From a checkpoint of a small mixture-of-experts model trained on Wikipedia.
Experts: 48 experts in each of 10 layers, 64 GeGLU neurons an expert, 2 picks a token, a softmax router, a shared expert of 128 neurons.
Below are experts of layer 5 (counted from 0) of a mixture-of-experts language model. Rows are named router (the router's row for the expert), down (a neuron's output weights, with its number) and show model dimensions 0-255. Each number is 500 + 40 x the weight over its row's rms, rounded and kept within 0 to 999. Numbers have three digits each.
After each expert's rows: a language model's description of what the expert responds to. This comes from a sample of Wikipedia text that the model never trained on.

# expert 33
router:420485462433514523520506520521489493473480442561485532584511502506620433456411573498447507484482556501528397519510545463522517493461412440533599512584545487511456584486496497500510454438523515487483521430517496587472490393522542447544551464431536425524511506464494472503513489565477499502481485516555524506511525458438428562527495530481491442488503440517500414475477533458500466522462446479533478488555471529463518527535473473465468527442547491537502492463499536442479507460473539496492554514494542557463561507509524530439525474446510526521465477511518520535482487530540465466485470468515605442477496478505510433514463454517462419479479578617479471477539446484454502485537518514484500513524483478505530560478473521501535452601491514541555505466529452511456553477468496
down0:540474519514536559525469446469475496452483463516561562514453528529451448491494392474454479521550524611526456490506469511510512462501488473529469483553575494522518497511522507443524520597505508500478551563573429448469454510549440482429538513606535462549508428462501519494503528497486498476525533479522475458476460479465506533480507522561506502559536522553529570441509508548564548467505514537510470538483464497465491492485506480553465446524535439486448534444529470499544507497414473564452469555497479532558463508458488528526586478520534554366548472472551589495509572506444459514422520491444462444454506483461487528417547457560511485463563472472539537452469532510477537501472490550498477494416463423544451491486535516523573482577466485470497493489464471466523508541491510
It responds to: Opening parentheses, semicolons and pipe separators before numbers in tables and lists, plus word starts like co-aches, B-es-ides.

# expert 35
router:552474469467438488560503441440557506492463514474540551488429513501460612457467520493473545600531504534587480518531461595462449464541493487531511502503620532496496439481464523527450481495519479377423520437503490490461487496473507508509541482449457526499532513488529549536466514431534520453520502417510532510469508530544436518520492498569488566533507495534519497489493482515484569519432504461533559500420551482512520458424460502439473522586488430452469454495528516501425503471570499496431498460491546538502522494549492490484502469524483470452556576549502520497569437481538512535553442471500522506517526457515495552529448438520503458537492446503495442569443429442511520564504504508518524505541452533597516540468482542498429512463526519448511507532503484509584544525469480
down0:482496530442464463468495478494489571489466511557420448476534504473529493541506492472390479603484518516502505510529489528450546538501469541508473589489497512490558522529496472494456606532473495494446514447498485505569501475523503433476532572442404543512510450522500604497551476511468551475537420477532562502500454531528539475526439518583552462392467488485493510489515534522531499584520436509452468462505552448500450475467541462476504452494524523396559547510444500550499570475479527479520506515522525521497436499466502533469485508501570496469484502460549546508515534517480497510500472545555489477417461539450457496510551475494468465519442553500502546523487517535492533598563423462476509515533377428469552526476471465519516436514494536475513528463495539502432597525512492
It responds to: Modifiers before a noun, especially in award names like Best Supporting Actor, Best Original Screenplay, plus adjectives like special, public, religious, local.

# expert 15
router:439544479445551476529516467547492520521483427569521442488477544550542495508474505510538596496515610458490447544507517516477498500566496452437506561484476509472485509573513445479561526495536521462541502459455557524462538496455472499463532547550589472560498488506490536506495492474489520496421552559460533524415428523449481568460551535406556496557497493519441477505439516485540487494531546455469450486533494480535462474483468489510517455514570531531501505529522509496510472553515465501476485547554470513507540478490535564529486465429449503502423503511510526467535475484451457412511563526504551443542534590446461546498516527475502480459482532556482400448487487445473529476518496556444528556560558487448528462487512480494441545591423476518519539492543476421454522455401520
down0:562467561518526487495493518515483533563522495527573494503518525427557533416548443462438535510531509522408494491495477465474488477467508496538511501495484475473517475482394492386481484502539458508484508545441424479529459489514511493529500460466468430531563403571499488452503466408480542429469527429513513463543454490522518436553497565537594507526525415512505479482477552507574514497509525491452457505486452552497458518559551463497489581554510532430502520525518524473501492461535557462457532490446588511493455486491488494427604501518538456486483515484531501473453491478544540543479497484519574579458490489559467511476515531441473520505539486444455512539541500534449497506480527552520515508452588484514535507595530440522508477486510455541524502454535531562440432591493469
It responds to: Given names and name pieces, largely European, e.g. Peter, Oliver, Juan, Edward, plus Slavic and Croatian place-name syllables like Bj-el-ovar.

# expert 19
router:541426441427442509505474577485473460495442446442445514525452557452444493558463500512494475464522460488513536493474540458564454601463485462488515456559501509501548433495485523518548494498467457495501545529494452543479472507475551448512485459555502409415539508524506469528508526500475399513534461505481508520552463553536512516485496515517481469469494533514395517459431475465539559521487540440481500540431476566484500491502453528488513517526469456466470504544570523470404508588541583489504491510516483528466545488475506490504468514514446505499537526466591534521443441474632436559553490561468523554582444418439434483532427494442514521487596535514452491473528500507453507485459536518509484491479478512448467516491504464534506490562498506515472507469444550456436467533501494
down0:572480548477562535506495509477492503491509454477419460480509546512525466408521520526476488549498473493492553541486473525485464421584490596447533468526558581516511597448455489412413446476457462536511520605497481527470524553499513557477552472545525491539451454550451578455546454501453501533455490475481498471512507531474515522510590407486410456412501543501561545460515487494550534512498523481487535489545494518476524517430518553530518543421493502532537539473455449450468419504471513514510450542422622503539441500540518459491479540563540527485493481487478436437522482506507541518590525522524492508524523461490487516470497452499479522488444493534440484488573512558507500512497544496575560470505503474510488494532478425541473528459436505477454503472534474489428505512500487
It responds to: Single digits inside years and model numbers (1817, 1725, 5G), and the letter i in names and species epithets like dickeyi, Liului.

# expert 4
router:475458507469508493517486472513518480513480458432523478487529548516462477483495511521539492502512511508491454506492504536525488507470523510508505544486479483500471508548530505499418500454526498560511489552531525540420519577511491559527455462518507519448489401460485546461479480480455535509495492505523437554462524439511503501541509523500436625600545457531484483461522495513530435507492512417502527472473549528470434444479507528564483535465527465484494577555453514498563524471577526496499545561469554463535552529481428404522519478524483414455516530470434554527567522516499433511485497549530469529418545536562492467449548411562448499522503431442511485524546501547523557527450517474503510447428493472522477566585438449442518463516501415461435454485587588590464468482501502
down0:477536511581539487503522490481469513565479503515492500561457516468459490456480413502516510471528559520524469476507483513509522445470513450493546467435477440504514554525432475507450520422532534528511532539418511470439544522484484462549446554521488510496479523455483521535474360446424499463490503503493538534515514496508443486546511434434488456510441505428545512452493521493499551566535503501478469525475534507542490486528562472485514498471416514499571549490522535571538459460477541447480534502451388489521522492479469494552492570570473509501399546473545440479568397523514479536488475504520560485506529537437545515543453501512480483563502482509512550580425476520449569467558562549458505482412506495555539460482520598549480524492561595525528504465539519476486532467465518
It responds to: Prepositions and clause openers like in, with, because, When, Despite, and word pieces right after in-/to, e.g. in-her-ently, in-hib-it.

# expert 30
router:544468493517430454556416485481486486518501481534493529517488439494448458464462466518557495417487461482447502481463478447510466495483417510461447591469537475492465576541539506496449532506526457487586461492542453509536536478442495487462502428484466548463485566489533594607557546518492472520475466450509507473429521444513513494451430481468483520528536536414494497468507538514445503570473521513439567452446524483496500470520524491407505529513514534510506530544547517460447460510482522517559550519487529494495488423469487478460503456446457496518459512488489494508478552485462487487528522556495420504446462501569472470455521515534441428484483561444453435522579597537482447474574504557479481472518527486522452486551494384473494493526503474428518606497478471464470552569494481
down0:527504498561508495499515537497430482514431528490513430534530539581466477385578503497548562520580492417501511496444517506492512465486553455403567548545544540492459474438575568550464552500516469537501483556525529506449534530556497452486464530494515549484571503493474462517505522452521534491480473524574602401492466487467484412502466475470434517486510440540523519544496502496430481514505474471506422455469556530466438464489546522548504540471498517480541484509454468466549471497453469483499498487433438449498478439467507454507530466501550550523503444492500518534493505450543475488527449457494463445519498492553496533437468467471522557456486512604492474532634446499523537526485516508506468477509493592536489524467481561530454494512516544497570512570452540495432520484551473
It responds to: Symbols and letters inside LaTeX formulas, such as p, \, <, and frac{, plus word starts like Met-acritic, Mat-essino, App-les.

# expert 13
router:503508510557454473543554522470542489503549451527531513545506332445527517462472541443497487533473574556557452537504563508480476552487439478541529540488530485494437521528511516509470459517460537447483513462537492482550509459496468431465490508396500536491499528469404475497459582510492491499424553458473486482448447440524441495519545543545439573510431453525556430462628438540479520533527520615507480476482531577520562502470499509470525528449564530449526384487479519489476491511505478486486504434498470479473532426502514450421519520531476445462445470528529479486478442545554490528555478457507552458531478507536526454522513459442511478516533492543485514518542476494472483568512492547540551515483520511496488491508500506565487484481568500536472463484461519512452468566525542
down0:439518412498471489534515533463544497503499457522451460497479418498508519484465500547582463436513422503473511506454505635524484481559491532494552506490448527457419492552502560514450461518542469467480467425488500531437457545489477503516535525567477495539531526468542469497577432449558447444497563497456439482478474516517531494479514468492412555455469491461493515515498483512509558532433524519502543477536548508467518454419516528481489516463496473472469537551461518500504468471540490551517470576475502543544529515452539513424494520495479573491523441555526528560551469501419565535444516478443619406451497505546457534544583494467503519515507517481512520587488561527446515510531477451561505462506497500527503441521527480514522525505449569482464578416469551568470503523455515
It responds to: Pieces of sports result tables and lists: country-code letters, score digits, pipe-led cells, win/loss markers, as in (POR, 6–4.

# expert 5
router:438508583467492532495485578433497531546522592520496547528516381479430494532448501498503496461555458509487544474441498469460542527500483522488492505563521504479534519458502511496459491492427477500457497500509423450519440498487554480416521551473564485426476564427489416474432509490498509533508506489523456512532485469562468467512522444488517473529494516486505549500510489546470580532526495466470524540538492451483551551575473515453486428416484551540499537485521519466410563417500516532545555429514439495476470467535541464508589486505527485505520508516455542559480457475541515519480480467496457471506560528514445544477499604552553523470531537436529558489432510545471520444525437504564519558503570497495483534523467521494530537468564443452439482568461467544546475503438575
down2:511523523400538483469594509507533535493501518517461509546548497445573465472499470504458449559514502493461515517496518552464498493577508505438477476472480523489488451537555499508539521558452518420523480541478434536470507503474439485520485508517496499514499504469485511528543517534406451547472505461534463427413479482484483468522463512524526549529508511466476503496508507541464528473466542492546599532540461462458440555513467519535402507440486424509533607462517519531505540467460477492487506548529502461542435495506487461520432513536467453460574464494517495485511466575423564547540511517506511520532504484474561549549411536448535592504440553515482423468507487538463452617508574427456517524476514508478393506515544541548520523538526418523424480497578511473492533444489508
It responds to: Phrases like is a, form of, species of, list of in definitional sentences, especially species descriptions, plus decimal points in statistics.

# expert 40
router:475483576552540500542479567519481495464474515428469537433430561446523524481468576470523561460536540529521521472503458513450488443501438427494461529544482512517580483471486532459454539551505509563524523436496488509502545523509528450486610502520429506524511520525524533549546469496455482475436459556443450614576523487483472491524474465459544605463536498521447483488458549508475546446526502508536549534519520482496528518544513517449537523530473554502510460603412516449535558521482514507465556489507490487491505504470436519494438481449492465498470471531447427515521468452480491547527545442504516488571589480510505511507504547536434487530473508505550587511448501584523466470506443490529491508494411417505534513516545399509544505486552528456426534479475472463507457486485558
down0:495450460460539459540473458485438545520541587539492473484470556541512538476451558532503534499508487467562452569515457501482432448511471483473540538538491431529474457465516455504465583452510564481431528502508448429520566479580479513501502503450550460498580462532438450439506498380505473577541471556483501538466492541545462555455494506437458506448541523545522502458478501443437444512527474507502515474497503474503566475525513522502548457499491503566492513466514485533455567482520443463518500514486468499532481501493549534501472488538449475568481536509458496537520486609608457513428478529586462486475427518535503480502547512463491501466517469514537576519490575483516500471491489587514479432519470419474474462568536485523549497569498507486485446465574435518457480511598533
It responds to: Past participles and past verbs after was/were/is, like published, established, held, built, released, usually followed by by or in.

# expert 21
router:480538467608535478547420448574530510480531507492574545475542484525447482486443515490540543547571425511532504477484459470551489453465497561456410526538500521474567520516461475469484484501516427507549502498471471538571513485551436443532566500518497541475530571465529553545477504461559554484539543454501544541509537494493462414522467522540568517577540574503459598525474524485523490570465559558518524468481467482505480466539484539553523539634423480440509521547498492475512500468533493469484477510520439502358433508515470465486492449509433473501528547458541452522477505505492464468464497498493465431477412482493498464469487523493469511490528475465544446451528561522467472471516483445502485525481477561552518429537498488502448441485517557425473472547481492523479509481538494
down0:487544472447507543471506509543502432463510488536497448498440473533478556493533391451454531524483487463542461449498409537474473489524465457487540551518458492460542553488561507534556461465509465586454573469441506522440466514440524474577519512425525502537560556517487541400537503565554482519486532474553507449544561522559474442563508545553496551524525468507559447548474519447502495503512512516535508447519533573477512488449423474491477452567500437500452520488509524538452473486503480548539462424522464473496460532440526520467540466421479489433527468517463478494448503485531470480491611510512549513489502584489496467581474501500503487526473485454449515493517461569448510495485505449532534433487491538524450423488552507521542552505556474606561513523503556451551446473530502
It responds to: Inner and final word pieces of common Latin-derived words, such as Comp-u-ters, Enter-pr-ises, condem-n-ation, plus year digits like 2 in 2024.

# expert 20
router:493601507521499522514575514453469492485452492531477468469466456552500479473509443558476516503487512472484503474523517460510541518549453500508474540461494559525485484535523512494480527471530496546459489520513462408446466513510493544518494472470479545488493402523484450479533471414495454455505436506524489504472534519535567475522489455542423476531513480476486465538552530517426488493505513556462384515596385496524469512519501413520471546493522427549472504422514476486543459517519547465505519503584500465513507547564501532535577586547534487558467427454514533541496476554538468507480486431492455558493476451569457454520560558569513493545452462373558533486520514546537527503515543447466437519445482480485499566483572432496518489446560552459571470478430470515492522479506515
down0:491512471416501460435443540500512497552491506546378453537524480507418502475403504527568444507485564414502471512441562450514450447536510520521487534476445512537514520484574552486531420497536521422459432459547450522502516489555535439549462483551548465492501524511501512435520536483547552448443507517510570560548575457448536476434460491514536555476526503547522505523479505510533509480497498522521511490487535435452467504491487524492522512508462550510538505561526469501557455521485521510514455428484460459459542449471570523547493470528438500541564475517500516500473540548473478530522573449571542487494517402499490482555514481608528567486551544534503522487498508461411467512427499457500556458452447503517514550467498541490439485551557519501497474433572544511448443481496510
It responds to: Short inner pieces of foreign or unusual names and words, such as San-at-an, S-al-va, Hex-x-us, plus table pipes before percentages.

# expert 46
router:439586454475489446566508533458482481478457417497436474474526525500436536534503483475459517573495477500506466497568541539558512474477467523386550473452421526528499495485483535539461494461536477508484507541412431458553424459523500476485551442542565506430483522511470540461544511508496535532469439485468558500498504458439497507522503490578546497565538469527519452504448452443448500517495467439516481538483515516469495553502614500369467515445484464511478468522472455505498557484526563460549482531502411510499492509453563550556586473517518525531484502507461470538595528462506460489536487482483562494466503538552525485525516543528442465443495538436537482495553487505433488475454544460516561537510399550551538515499526480521482508532547463557517528452503499514465491464590502
down0:548510537495478546515508536512508496481433507509488403577548526517559560495482445478481510507492462448496470539447510629480535519499537456527519531484522510502471516567438513495531472525464506457517451541530487568501501484508513498541547519555502484469544532509480500531538597479551480470540526572492470568533541459527530433515493407472424458485537484419602439521517501537497500511436488501459485545458547418463500445491501605526454514519539545491492476491533457480469414501510511492411469527505464530539565536445452439449527528422523507498435472449483480532474463542516540472596515452483509447475502403512507497502431452465558478502493463551491464518496567602495519522403476480541519460517515551504454500517496568574474510496526433479534482515472511518493447498468454
It responds to: The letter h following a consonant in names, such as P-h-ilippe, Ar-ch-itecture, Ch, Rh, Wh, plus pipes in election and sports tables.